config = dict(
    n_layer=12,
    d_model=192,
    n_experts=80,
    experts_per_token=2,
    d_expert=128,
    d_shared_expert=128,
    activation='swiglu',
    moe_layers=[2, 3, 4, 5, 6, 7, 8, 9, 10, 11],
    router_score='sigmoid',
    normalize_top_k=False,
    routed_scale=1.41,
    balance_loss=0.00296,
    balance_bias=False,
    router_noise=0.3,
    init_std_router=0.0261,
    lr_router=0.000355,
    vocab_size=16298,
    norm='rmsnorm',
    norm_eps=1e-05,
    tie_embeddings=False,
    optimizer='muon_variant',
    lr=0.00901,
    beta1=0.95,
    batch_tokens=[65536, 131072, 262144, 524288],
    seq_len=1024,
    train_tokens=299200000,
    steps=3460,
    dataset='wikipedia_en',
)
Below are experts of layer 2 (counted from 0) of a mixture-of-experts language model. Rows are named router (the router's row for the expert), gate (a neuron's input weights, with its number), up (a neuron's input weights, with its number) and show model dimensions 0-191. Each number is 200 + 20 x the weight over its row's rms, rounded and kept within 0 to 999.
After each expert's rows: "mostly gets" lists some tokens that are sent to it at least half of the time. This comes from a sample of Wikipedia text that the model never trained on.

# expert 23
router,222,182,214,201,210,227,175,192,185,179,219,211,223,203,176,195,184,194,201,165,188,181,217,177,209,173,221,191,185,208,222,236,213,219,191,185,225,217,194,220,195,165,215,171,175,226,183,190,189,170,216,227,224,189,184,228,190,227,212,173,226,215,213,186,224,207,215,227,177,216,206,188,202,178,177,178,171,187,167,225,210,228,174,186,217,220,191,204,177,192,197,181,196,189,184,179,226,216,216,194,225,224,171,172,172,184,179,225,216,172,197,206,210,178,205,230,170,227,230,210,209,205,208,227,221,165,197,219,215,208,177,173,191,200,229,217,229,220,231,209,171,168,220,189,198,224,225,172,199,184,170,221,208,178,227,233,213,211,218,209,216,233,228,187,220,200,187,177,194,171,215,218,198,184,209,171,181,216,188,166,180,181,175,227,181,219,225,218,177,176,204,220
gate0,216,221,216,236,219,201,168,192,205,262,217,200,200,186,175,216,184,182,205,209,227,192,204,189,186,238,182,213,176,231,201,198,189,216,190,200,204,198,205,180,177,213,199,165,183,182,188,168,196,170,185,163,207,205,163,198,196,203,211,210,192,233,221,214,224,161,174,214,232,203,182,223,202,172,195,212,243,207,216,183,222,215,197,224,167,175,210,210,207,178,193,181,215,218,163,241,201,264,198,199,219,221,225,202,214,218,203,197,205,208,229,196,221,213,198,172,192,186,194,199,215,170,227,208,182,174,180,176,202,221,207,222,195,190,198,197,179,206,209,218,186,178,183,200,197,186,189,193,233,191,227,200,187,167,220,199,235,204,185,195,214,191,184,175,192,203,201,156,194,192,205,203,186,213,213,205,170,201,213,193,152,167,201,235,215,206,150,216,156,204,195,221
up0,218,194,226,212,217,197,228,199,203,221,190,225,209,200,207,214,190,219,215,232,209,177,192,209,217,210,212,201,171,213,223,210,214,204,216,201,195,208,219,211,212,211,202,215,194,182,200,201,192,183,179,190,197,196,189,211,230,223,216,224,172,195,209,182,229,175,195,168,213,205,194,215,231,177,216,166,210,220,189,193,201,192,177,200,207,205,176,166,231,182,188,187,177,205,201,195,219,187,248,143,176,175,156,226,257,219,180,194,200,194,199,185,166,179,210,138,200,216,235,178,205,173,217,188,208,197,209,181,173,205,173,206,165,198,216,138,217,204,175,206,177,179,198,183,220,192,184,184,234,183,212,192,209,203,221,186,213,189,161,195,201,200,145,240,229,189,202,189,180,216,182,202,190,201,210,158,208,177,192,216,168,188,173,210,209,202,203,219,203,181,222,212
mostly gets: "uk", "UTC", "Tor", "nor", "net", "Ros"

# expert 13
router,225,185,216,195,218,231,183,192,183,175,217,215,226,204,175,193,174,192,202,173,188,181,216,176,211,177,226,191,179,208,221,233,212,223,189,186,225,211,197,222,196,160,222,175,180,227,192,188,187,173,209,228,232,185,184,228,187,233,215,171,219,215,210,190,221,202,222,227,182,220,209,186,205,189,177,179,174,190,165,223,206,228,179,184,212,223,198,202,177,193,193,170,192,189,185,180,218,217,208,190,223,216,171,166,175,175,182,223,215,176,202,212,213,174,203,227,171,229,227,214,211,198,206,214,229,175,199,225,224,210,176,175,196,204,226,219,229,217,227,207,176,175,219,198,204,218,225,174,202,189,169,223,208,180,227,237,222,212,220,210,213,225,230,191,221,201,188,168,195,171,210,213,202,181,207,177,179,221,185,170,174,179,161,224,178,223,223,208,173,175,206,221
gate0,226,187,186,218,220,220,221,193,198,232,205,195,175,158,202,183,219,194,230,211,197,216,219,207,199,177,165,165,186,203,218,183,199,180,169,234,155,201,216,189,215,229,200,159,183,225,217,211,175,194,218,182,212,183,207,215,218,211,193,218,216,200,225,175,205,198,198,196,190,199,244,184,191,177,190,218,182,194,189,208,195,205,231,169,225,196,209,244,206,204,201,184,178,213,192,221,199,175,182,194,221,232,206,175,176,154,213,209,179,196,193,204,200,203,202,236,264,233,216,200,206,226,219,185,225,215,194,211,200,223,182,183,192,205,175,187,212,217,202,194,203,205,232,201,184,226,211,180,171,171,188,205,188,197,215,209,209,195,179,183,231,206,218,196,201,209,245,196,238,228,161,194,223,203,177,195,253,175,199,215,235,176,221,202,191,227,243,183,198,204,208,187
up0,178,209,200,199,180,170,209,238,217,184,208,190,219,208,172,208,162,197,182,188,196,185,170,193,222,210,168,197,249,237,204,215,202,198,231,204,197,215,194,227,256,195,196,206,210,207,180,188,234,200,215,179,196,195,233,187,164,173,207,186,211,232,194,182,221,203,219,209,216,174,175,221,176,220,221,180,229,197,202,200,194,212,202,186,216,197,195,191,173,196,226,225,240,204,196,198,240,201,196,206,207,164,130,211,193,211,168,212,245,189,181,177,198,217,191,205,170,195,214,198,233,200,192,191,183,175,215,201,191,192,222,207,188,197,204,193,200,184,202,192,218,245,224,224,224,153,203,204,178,201,194,198,211,194,205,197,188,187,211,184,199,192,203,172,160,202,172,226,187,153,205,229,167,199,245,192,200,204,234,193,184,211,191,214,222,234,187,207,216,199,189,221
mostly gets: "); ", "season", "Jr", "\"; ", "campaign ", "War "

# expert 49
router,229,190,220,198,216,224,179,192,187,173,219,213,226,206,178,190,179,192,201,169,191,175,215,175,211,172,218,188,184,206,222,236,212,221,191,190,226,213,194,216,194,165,219,177,180,227,182,189,189,173,215,231,233,185,184,228,193,229,211,174,213,214,211,186,224,207,221,226,180,217,210,182,206,180,177,181,174,193,165,224,205,224,175,182,216,216,196,199,179,197,190,176,194,189,186,177,226,217,213,185,224,222,177,175,173,183,175,225,215,169,193,211,217,177,202,234,172,222,227,211,211,202,210,218,224,169,199,224,220,210,171,170,195,201,229,221,228,218,230,210,171,174,216,187,206,220,225,171,205,183,173,224,207,178,230,230,216,214,221,210,216,233,230,190,222,197,186,175,197,171,210,215,197,189,214,174,175,216,180,172,177,187,166,226,180,223,221,214,173,182,206,223
gate0,186,177,228,197,171,186,175,210,167,189,216,215,207,231,177,187,213,201,193,163,170,191,204,193,233,218,227,161,224,202,236,248,237,192,223,182,211,219,189,211,173,211,198,214,185,210,210,209,190,187,199,230,204,192,198,225,249,178,189,171,224,199,219,193,200,238,202,186,192,177,185,206,206,229,167,185,195,192,191,215,207,198,208,193,220,202,196,203,179,216,229,214,241,208,188,203,183,171,186,201,230,208,210,202,168,210,184,182,218,191,183,209,210,200,178,239,207,181,206,179,228,214,189,216,183,254,198,167,185,228,232,203,208,190,229,234,222,188,206,209,220,212,198,219,205,172,181,187,201,189,201,172,199,191,193,224,216,197,231,172,209,205,205,142,221,212,203,209,194,241,205,208,186,202,164,228,239,206,198,209,158,162,187,211,191,192,195,177,197,207,196,177
up0,187,184,192,202,182,196,199,218,197,195,180,195,192,199,143,174,207,203,179,201,214,175,216,214,192,212,185,209,174,176,236,206,203,187,186,204,179,232,200,233,209,197,213,211,183,197,203,200,168,187,209,203,203,196,221,200,166,208,196,220,146,229,156,169,197,224,197,198,170,209,172,198,189,208,175,218,165,165,214,215,205,189,168,214,210,179,190,224,211,215,193,189,181,172,172,207,199,173,212,232,190,180,189,212,189,201,173,203,188,191,207,193,216,222,194,190,188,180,216,192,178,221,220,223,191,221,205,187,175,176,204,168,185,241,203,201,223,212,204,202,190,220,151,180,210,197,196,218,180,202,190,170,183,215,221,239,213,200,227,208,180,207,206,231,180,155,229,202,237,229,188,236,230,200,202,155,232,189,174,233,183,193,228,188,150,198,192,215,206,208,192,169
mostly gets: "South", "team", "east", "squad", "encoun", "Mr"

# expert 20
router,220,183,218,198,215,230,177,194,189,177,225,213,223,203,173,190,175,191,199,174,190,176,215,173,212,173,217,194,184,207,222,232,211,216,193,186,223,212,193,217,197,164,216,178,182,228,187,196,187,174,206,226,234,186,185,229,190,227,212,175,222,215,211,185,226,203,226,223,183,219,207,181,203,188,176,178,177,191,164,222,209,223,177,181,214,218,196,209,175,195,189,178,193,189,184,179,227,215,214,190,227,231,174,172,169,181,179,221,212,172,198,207,212,170,207,234,173,227,228,211,212,197,204,221,223,171,199,221,222,209,173,171,194,206,232,220,231,223,230,205,172,171,219,193,203,225,222,168,196,184,165,226,209,182,231,233,215,213,217,212,216,228,224,192,219,199,189,171,190,172,211,215,196,182,219,175,179,215,186,175,175,184,172,223,182,217,223,205,171,173,208,223
gate0,212,199,191,177,206,236,193,189,213,207,221,221,228,194,181,206,192,198,206,209,164,216,171,223,203,210,214,196,227,166,221,210,184,199,180,161,203,202,166,242,206,196,180,186,165,177,198,207,213,180,227,220,233,178,201,197,202,183,191,185,212,198,202,226,206,212,257,193,191,196,207,189,160,208,177,174,177,206,189,200,180,242,195,215,193,247,196,195,216,135,190,204,263,237,169,212,203,157,205,218,178,225,210,181,198,189,185,187,178,176,221,178,171,197,215,170,195,194,188,225,215,219,191,193,220,189,224,212,147,197,210,184,216,176,170,204,200,186,197,196,202,184,208,194,176,156,198,216,182,198,210,196,207,228,188,170,218,193,220,239,199,211,196,197,157,184,178,210,210,185,194,199,201,187,177,218,216,230,195,207,175,191,196,205,191,198,191,199,198,192,196,176
up0,234,209,210,215,220,184,174,201,237,147,194,233,172,186,190,233,193,193,217,224,187,213,209,218,182,231,252,208,188,214,197,199,189,187,253,179,220,206,195,192,200,228,182,196,208,211,211,212,190,237,199,212,216,223,190,210,212,184,205,195,197,204,183,215,180,211,211,191,200,202,213,207,183,204,215,160,196,213,205,183,207,208,217,211,205,161,204,206,193,209,193,185,228,231,186,196,183,179,229,211,182,235,183,208,202,200,169,189,172,202,211,234,210,239,222,152,168,217,154,209,208,198,202,193,222,179,179,251,207,189,208,234,201,183,189,185,194,200,196,201,196,181,164,218,175,197,233,187,178,195,221,234,200,231,211,204,158,227,199,230,206,166,210,182,215,216,196,207,181,187,194,207,226,181,195,184,202,239,218,245,201,204,208,181,211,218,197,196,202,159,228,186
mostly gets: "Gu", "final ", "Sub", "iti", "bul", "Tournam"

# expert 14
router,224,190,213,200,214,229,179,189,183,169,216,217,222,208,171,196,177,188,202,168,192,173,217,175,210,174,218,193,181,201,224,232,208,222,188,184,225,213,193,222,192,173,216,175,178,225,186,195,190,174,217,226,230,184,183,230,190,230,215,173,219,218,216,189,225,207,219,228,174,213,211,183,207,188,168,181,175,190,169,221,207,220,179,182,217,222,195,203,177,190,191,179,191,194,183,178,225,211,214,194,231,222,171,174,177,176,176,217,221,175,196,208,214,174,201,232,174,226,226,209,216,194,209,214,217,170,199,224,221,210,178,171,195,199,230,219,234,225,227,208,176,174,219,190,203,222,220,172,203,179,176,227,210,182,230,234,218,210,219,215,221,227,228,191,219,198,186,174,193,167,211,222,201,179,209,168,183,215,194,174,178,182,172,230,177,222,221,214,179,174,203,226
gate0,189,154,219,180,177,198,167,193,161,192,211,218,217,187,226,188,216,228,201,149,205,217,214,202,255,206,190,207,208,172,206,183,197,203,194,205,193,178,200,219,183,193,216,151,189,187,198,187,186,258,191,201,200,186,201,207,203,174,221,242,190,197,210,198,209,215,196,212,209,192,211,169,176,174,202,207,170,223,215,219,186,196,195,195,184,197,181,183,229,207,208,194,181,214,197,211,205,213,182,184,184,167,182,221,169,228,220,176,235,199,203,168,212,169,224,233,195,208,213,227,204,163,221,211,159,176,230,205,203,229,219,194,201,173,195,184,212,223,176,208,199,265,219,219,156,215,175,215,162,190,193,204,203,203,215,200,197,209,190,218,225,185,198,194,191,206,207,178,210,171,213,207,196,188,214,233,207,197,208,183,184,190,163,216,154,183,175,184,190,179,188,196
up0,213,196,221,213,195,184,201,236,205,220,202,179,208,239,188,235,219,178,204,233,210,191,187,198,210,206,211,186,216,229,171,197,181,220,197,183,212,260,189,167,172,191,195,218,204,215,209,202,200,182,233,179,192,214,196,204,203,216,198,152,240,173,174,224,203,225,197,201,208,207,187,200,242,189,176,153,228,181,190,211,220,226,199,206,236,215,210,167,158,199,184,198,180,183,194,187,212,213,226,189,178,202,229,224,219,164,179,194,221,214,177,204,184,181,209,194,203,201,173,198,209,254,171,188,216,230,228,205,215,190,200,188,190,174,207,217,192,198,226,207,166,187,216,208,195,189,240,156,197,205,208,190,210,216,226,214,194,190,218,199,219,193,225,217,211,186,207,242,162,210,186,226,194,221,177,157,207,213,197,193,211,211,221,206,215,212,221,169,172,223,181,191
mostly gets: "Par", "Mah", "should ", "Av", "Class", "test"

# expert 54
router,225,183,215,197,214,231,181,191,185,169,221,213,226,204,178,191,172,186,205,177,189,177,216,175,214,171,219,189,186,207,221,234,215,218,187,187,222,208,196,223,196,168,212,172,177,224,192,191,190,172,217,228,232,190,183,220,187,231,212,168,213,213,218,190,222,207,222,233,185,216,207,183,205,186,175,179,174,188,161,218,205,228,179,181,215,221,195,198,173,200,190,174,193,192,182,179,231,216,210,194,225,216,170,170,172,182,181,222,216,176,197,206,214,180,207,228,170,229,229,210,215,201,207,218,222,168,202,221,219,215,174,169,196,208,231,220,227,219,224,208,176,174,216,191,200,227,230,175,200,185,175,227,211,181,234,236,217,206,223,207,217,229,222,188,215,201,189,172,191,176,213,214,202,183,212,177,181,219,183,168,175,182,170,226,179,218,221,212,177,172,206,222
gate0,183,193,193,183,218,192,210,188,223,165,194,189,204,205,176,190,168,195,230,190,175,192,215,188,180,213,187,210,241,183,207,172,214,165,219,180,194,205,151,175,212,211,173,181,210,181,214,184,210,265,177,193,186,186,216,226,181,241,186,195,224,169,201,200,176,192,184,226,171,187,220,197,196,227,183,211,203,230,214,251,197,217,201,208,186,180,192,217,205,197,195,212,194,171,151,217,209,225,202,198,230,219,198,153,214,207,209,193,180,202,222,205,205,204,216,212,191,216,188,194,174,158,203,209,215,219,192,226,182,194,196,178,226,229,227,176,207,208,195,213,192,206,170,218,256,180,182,163,243,214,232,217,181,175,196,211,195,201,184,191,209,206,217,190,198,201,202,198,178,161,198,205,190,176,225,187,161,182,230,212,179,202,215,190,198,179,187,218,171,195,202,178
up0,202,182,177,176,216,205,235,194,228,215,189,175,148,209,164,195,175,201,205,200,187,178,195,180,223,196,195,243,227,193,207,172,196,167,208,182,231,199,200,186,214,202,175,182,213,223,202,224,211,243,193,187,173,203,231,217,183,228,168,175,201,188,205,174,173,202,158,185,143,230,224,194,221,221,191,246,199,231,191,218,164,218,196,185,183,209,207,184,207,226,185,204,200,206,155,206,209,194,205,172,235,226,198,204,219,202,180,216,204,193,205,203,220,187,190,169,171,202,213,171,185,207,243,212,198,209,194,206,185,193,212,221,188,231,186,194,201,198,200,200,211,182,189,210,208,249,180,211,188,176,191,203,175,192,223,245,197,173,215,216,195,199,174,179,209,195,207,205,226,149,223,179,182,202,220,178,199,188,195,191,190,183,210,230,208,169,190,219,180,199,223,183
mostly gets: "co", "following ", "De", "cor", "Res", "quarter"

# expert 38
router,217,185,216,198,214,231,185,192,181,173,222,212,227,207,176,192,173,189,206,169,189,174,217,177,212,175,219,197,185,203,224,231,207,221,191,184,226,210,193,225,197,170,218,173,183,226,184,187,191,166,213,227,228,188,188,222,191,229,216,174,223,213,219,186,223,202,225,229,180,217,207,184,204,186,174,180,178,193,164,222,211,223,176,182,217,218,190,202,178,196,192,174,192,192,182,179,223,210,214,191,224,221,171,170,171,174,174,230,214,172,196,213,218,174,205,234,174,229,230,211,214,195,208,217,220,174,195,225,215,209,169,179,196,206,229,219,228,220,231,211,172,168,216,188,200,222,222,170,200,184,170,224,209,182,230,231,213,209,222,214,217,229,229,189,222,197,188,178,188,175,211,211,198,182,213,181,181,215,183,170,178,181,172,224,178,225,219,213,175,183,209,230
gate0,222,212,193,184,192,244,178,228,232,219,186,210,218,204,175,220,176,205,192,191,212,173,209,190,216,226,204,180,180,213,216,194,208,186,178,214,218,210,216,245,193,207,224,174,205,171,161,218,172,194,219,195,207,184,215,184,170,189,223,217,186,191,188,185,206,229,223,163,199,194,219,201,235,204,214,225,215,176,192,181,187,206,229,181,201,202,177,229,150,175,194,201,189,203,175,201,189,207,153,199,221,166,219,201,203,207,172,187,176,218,200,195,201,208,222,227,195,182,203,203,212,188,184,211,230,195,196,255,197,217,202,252,238,204,170,185,214,196,153,191,220,171,216,216,190,177,207,242,221,189,214,224,193,192,191,240,199,209,176,180,227,203,214,172,211,189,222,188,189,189,186,220,177,176,174,199,167,195,169,193,211,198,203,194,228,210,179,188,174,175,226,202
up0,188,178,233,152,203,184,232,238,193,176,180,205,204,204,216,185,189,225,244,195,190,219,168,204,174,198,227,193,200,201,186,194,196,204,172,195,202,203,165,209,185,174,187,207,184,181,214,184,196,210,220,231,210,175,208,176,192,191,215,213,204,201,190,227,180,176,212,224,211,211,187,205,213,185,192,181,166,218,202,201,198,229,179,185,183,195,186,191,193,190,192,192,192,210,199,206,217,197,234,220,174,212,211,187,236,207,203,168,209,205,161,192,192,195,195,200,238,195,198,208,241,217,223,165,192,186,212,226,170,178,140,220,225,209,254,210,161,201,231,246,195,219,196,194,253,198,183,217,206,185,201,164,222,232,230,199,188,186,211,202,202,162,205,206,198,188,208,208,229,220,206,250,198,227,195,215,202,172,190,216,200,228,180,196,155,205,211,200,223,205,200,211
mostly gets: "ator", "river ", "system ", "adi", "mag", "—"

# expert 61
router,220,185,214,195,215,225,185,193,183,178,214,210,225,205,172,194,172,194,207,165,192,174,217,174,211,177,217,196,179,206,216,233,212,218,194,193,218,210,195,219,200,166,213,183,178,230,185,194,190,172,214,226,230,184,182,228,197,230,215,173,217,214,211,190,222,208,219,234,183,213,204,181,202,186,174,179,174,193,164,219,214,225,177,183,218,217,188,200,180,196,190,170,199,189,184,181,224,208,211,190,225,225,173,172,178,175,178,227,220,169,197,213,216,171,207,228,171,224,228,209,214,198,207,212,225,170,196,225,221,212,172,178,194,204,232,221,229,225,233,210,176,177,217,192,196,226,223,170,202,185,163,225,206,178,230,232,217,206,221,213,222,229,222,189,224,203,190,171,192,179,210,220,196,181,212,170,178,213,185,172,175,182,168,224,177,224,217,211,173,175,206,230
gate0,190,148,221,194,186,197,174,227,214,193,232,185,186,219,194,203,171,202,225,208,191,205,234,177,188,214,202,175,190,199,216,223,200,186,211,201,224,162,172,186,190,198,213,216,216,181,208,226,223,192,229,197,179,176,185,214,194,194,191,190,194,199,184,226,152,163,180,175,194,198,198,184,189,209,173,190,205,193,222,206,213,228,190,191,224,271,209,193,200,201,197,217,183,180,231,230,212,178,214,213,211,179,205,171,231,171,192,203,223,201,194,211,210,211,203,205,233,223,203,210,197,182,167,191,208,208,211,224,231,178,196,190,205,200,248,213,184,202,238,219,206,209,187,164,184,164,212,193,223,218,147,196,209,230,215,235,223,202,170,215,201,208,207,192,211,164,191,206,209,230,192,241,198,215,215,212,232,198,231,188,207,220,220,194,185,225,186,153,219,207,169,204
up0,248,205,207,179,202,216,205,187,176,194,204,194,200,183,148,204,196,192,209,179,172,216,200,187,160,195,200,224,217,223,179,197,217,165,216,194,182,186,214,221,165,196,212,216,160,204,171,220,198,234,153,186,201,182,196,197,199,162,219,176,175,234,218,194,198,218,215,182,188,212,230,166,200,208,194,195,187,184,221,203,185,181,205,208,188,196,202,227,210,190,201,226,180,234,169,199,189,211,218,198,209,199,172,174,224,198,198,230,185,220,188,206,175,167,198,172,214,206,242,237,216,183,182,195,186,169,188,152,213,227,214,177,201,205,229,178,186,190,204,216,180,212,216,203,207,188,190,202,194,249,198,203,210,210,195,213,244,179,197,188,188,197,199,181,223,183,198,236,241,215,192,171,176,200,192,220,223,212,237,179,144,195,193,211,195,201,192,174,182,198,202,238
mostly gets: "exp", "Comm", "lif", "failed ", "species", "Height"

# expert 59
router,225,182,211,200,215,233,180,189,182,174,213,216,223,203,172,191,178,187,198,169,194,174,218,170,211,178,218,194,187,204,220,230,218,225,192,187,224,209,194,219,197,164,212,179,181,223,186,192,185,170,214,228,232,186,185,224,193,229,215,176,216,212,209,192,225,203,227,228,177,217,208,181,204,187,178,181,176,188,164,222,209,225,175,183,215,227,195,203,179,194,191,177,197,189,185,177,222,216,210,194,224,223,175,173,177,173,183,224,217,170,193,211,217,172,203,230,175,226,228,210,211,200,209,219,223,180,201,223,222,213,171,168,191,200,229,218,231,222,228,207,180,172,218,195,200,225,222,172,203,187,172,226,208,175,230,233,213,214,223,215,218,232,228,192,221,195,191,176,194,172,213,213,200,185,209,167,181,212,182,169,176,179,175,224,177,220,227,213,170,175,206,223
gate0,153,189,229,202,180,193,186,178,254,201,199,199,190,182,197,201,196,198,238,202,216,209,207,198,237,228,190,213,215,192,183,199,193,199,210,168,191,189,167,189,200,216,193,200,202,196,197,184,216,217,187,230,176,183,198,210,209,213,176,206,206,198,204,241,207,189,178,210,165,237,222,201,183,232,226,213,175,234,213,210,213,243,186,213,181,206,183,165,182,234,187,177,187,242,169,201,200,229,196,180,181,188,185,207,183,212,171,169,200,176,196,193,197,187,221,194,214,184,184,192,200,212,232,192,241,203,226,188,230,178,202,192,193,178,203,200,179,228,209,208,206,219,204,198,189,193,237,194,255,222,210,218,184,181,205,190,200,206,194,176,213,195,211,189,214,257,227,196,170,212,150,179,208,198,175,178,211,196,223,194,177,187,162,167,217,154,209,203,217,191,213,232
up0,207,207,193,200,189,199,179,199,235,166,238,188,191,231,208,204,184,220,204,221,201,184,210,178,208,195,239,192,198,210,215,191,213,229,184,228,193,245,188,171,186,188,189,178,161,252,188,184,208,210,208,189,181,205,193,179,192,202,235,228,229,156,211,212,184,189,200,199,204,182,207,203,183,213,201,207,213,199,173,204,201,183,175,221,221,195,187,215,231,185,146,224,187,208,187,199,198,194,204,181,193,167,212,208,197,198,194,183,202,229,210,176,215,210,222,220,189,225,186,168,216,184,177,251,203,212,181,196,192,226,173,228,151,170,175,191,251,194,207,208,218,161,181,184,184,180,205,231,195,174,221,206,205,197,171,229,165,198,232,189,213,213,191,156,168,209,181,193,184,184,208,188,231,193,203,231,224,208,192,188,186,174,203,193,199,178,164,223,218,208,199,215
mostly gets: "sc", "pl", "arg", "Fr", "app", "comp"

# expert 37
router,229,189,216,197,216,228,176,191,182,175,217,212,226,206,172,195,174,195,202,173,187,177,220,172,215,175,223,187,182,206,217,230,214,215,188,190,224,212,194,216,195,166,218,174,181,224,184,191,190,164,217,227,233,185,184,227,192,228,213,176,221,214,218,189,222,205,222,225,178,216,204,185,204,184,179,181,176,184,172,225,209,222,177,188,214,223,195,203,181,193,189,177,188,192,186,177,224,214,213,185,225,222,171,173,175,174,181,224,217,174,192,204,216,169,203,230,170,227,233,210,212,198,207,212,219,171,198,223,218,212,168,170,194,204,228,221,232,221,229,207,175,169,221,193,202,221,219,171,203,186,172,226,212,179,232,226,215,206,226,211,214,229,228,186,217,200,184,174,191,173,212,210,197,185,213,168,178,217,186,164,180,180,174,221,179,219,221,214,176,177,207,225
gate0,186,205,249,197,173,194,190,192,203,196,199,215,188,191,224,215,209,192,211,214,160,206,197,221,208,210,191,175,194,178,210,238,199,204,206,205,165,187,176,236,219,186,226,203,199,218,197,186,179,204,199,216,200,217,174,186,190,195,224,196,166,182,197,197,200,194,190,244,181,197,196,212,254,201,212,220,190,193,199,242,171,163,196,139,156,204,200,166,207,208,213,191,215,163,162,246,165,209,200,174,199,199,191,202,204,202,207,200,219,204,182,193,213,203,225,181,228,210,221,206,190,199,244,206,196,205,223,253,198,187,209,197,197,227,209,218,196,217,216,180,184,150,155,226,203,183,197,215,198,210,196,156,213,218,225,196,187,192,192,226,186,226,199,209,211,218,200,178,208,233,195,209,237,190,178,206,199,204,203,188,202,188,181,186,183,196,205,217,195,234,191,260
up0,201,174,199,193,194,206,264,183,214,213,253,172,213,198,242,213,178,202,183,206,174,174,175,187,183,190,193,207,240,178,233,199,180,194,176,225,202,149,217,224,211,190,198,193,161,193,199,201,216,202,229,220,181,205,185,178,200,209,214,197,216,227,201,216,184,194,201,225,187,220,185,168,232,191,236,235,205,201,206,240,219,182,164,196,217,183,163,208,198,190,220,207,183,224,204,216,219,187,220,201,162,198,203,216,229,213,207,200,246,231,199,197,205,205,207,196,205,163,197,190,174,196,182,216,203,209,209,192,211,207,209,201,225,200,217,162,180,190,201,185,206,169,230,237,177,195,199,222,209,168,189,224,228,174,232,186,200,234,194,230,233,218,203,223,201,197,203,191,201,208,185,192,220,188,214,217,219,185,199,208,192,161,234,179,220,176,213,172,203,220,184,206
mostly gets: "Cast", "recording ", "friend ", "pul", "heart ", "transfer "

# expert 10
router,224,188,218,200,214,225,180,196,184,176,220,214,220,204,179,198,174,190,201,172,191,180,216,175,212,176,220,188,182,205,217,230,210,218,191,186,221,214,196,222,195,166,213,175,186,222,182,194,186,170,216,227,232,188,184,235,197,229,211,170,221,215,217,187,220,209,221,228,183,216,209,180,208,182,180,177,171,194,167,229,207,226,174,185,218,217,193,207,178,195,193,177,194,189,181,183,223,214,216,187,220,224,169,177,172,174,176,220,214,167,200,214,216,171,208,234,177,225,229,209,212,197,204,223,231,174,198,223,220,209,174,171,195,202,238,218,227,226,229,203,172,172,220,193,200,220,228,173,197,190,171,228,214,178,231,228,216,205,221,215,218,229,222,193,221,200,190,175,193,172,208,212,191,182,210,182,178,214,183,166,174,187,167,227,179,214,220,214,174,172,205,226
gate0,183,183,201,205,185,220,214,200,207,209,178,176,207,215,174,182,217,187,244,204,224,191,220,207,197,226,181,174,205,212,200,187,178,226,212,214,163,245,190,180,204,226,202,189,147,220,216,182,208,221,209,235,176,197,202,220,196,187,193,198,173,195,221,229,191,219,205,188,165,222,245,180,209,164,212,218,208,205,189,163,210,204,195,202,204,169,179,193,203,187,214,183,236,190,194,225,171,192,219,175,230,197,210,168,173,215,201,188,237,208,206,200,231,181,199,205,255,203,217,180,217,173,225,199,203,190,172,206,208,180,186,135,196,165,237,193,192,218,180,198,201,192,212,224,197,198,196,180,211,213,195,207,213,191,224,206,202,209,204,228,219,201,184,222,210,223,142,202,200,178,204,219,212,238,176,189,199,166,180,167,170,212,184,171,226,201,189,210,203,206,207,215
up0,224,202,201,187,253,179,191,190,211,218,233,227,200,185,239,187,214,207,186,206,184,194,194,194,168,191,208,213,181,180,196,211,178,149,191,197,207,176,193,209,194,220,201,163,241,220,186,206,226,173,191,189,206,211,198,223,218,228,214,197,184,206,195,201,181,165,193,223,226,209,157,218,189,185,192,187,182,189,223,260,166,186,199,164,190,236,211,219,186,195,210,246,201,187,201,197,210,220,205,193,196,186,212,217,211,188,179,221,177,212,225,221,209,204,178,195,185,230,207,202,176,211,185,183,159,215,173,208,196,237,188,257,239,225,224,235,186,188,222,217,217,212,188,174,193,220,218,205,205,194,179,194,201,201,185,201,193,154,218,183,192,175,185,188,188,213,204,232,208,214,172,199,185,165,193,167,207,204,194,204,236,178,226,205,230,186,203,219,202,180,210,204
mostly gets: "school ", "’", "man", "“", "leg", "ft"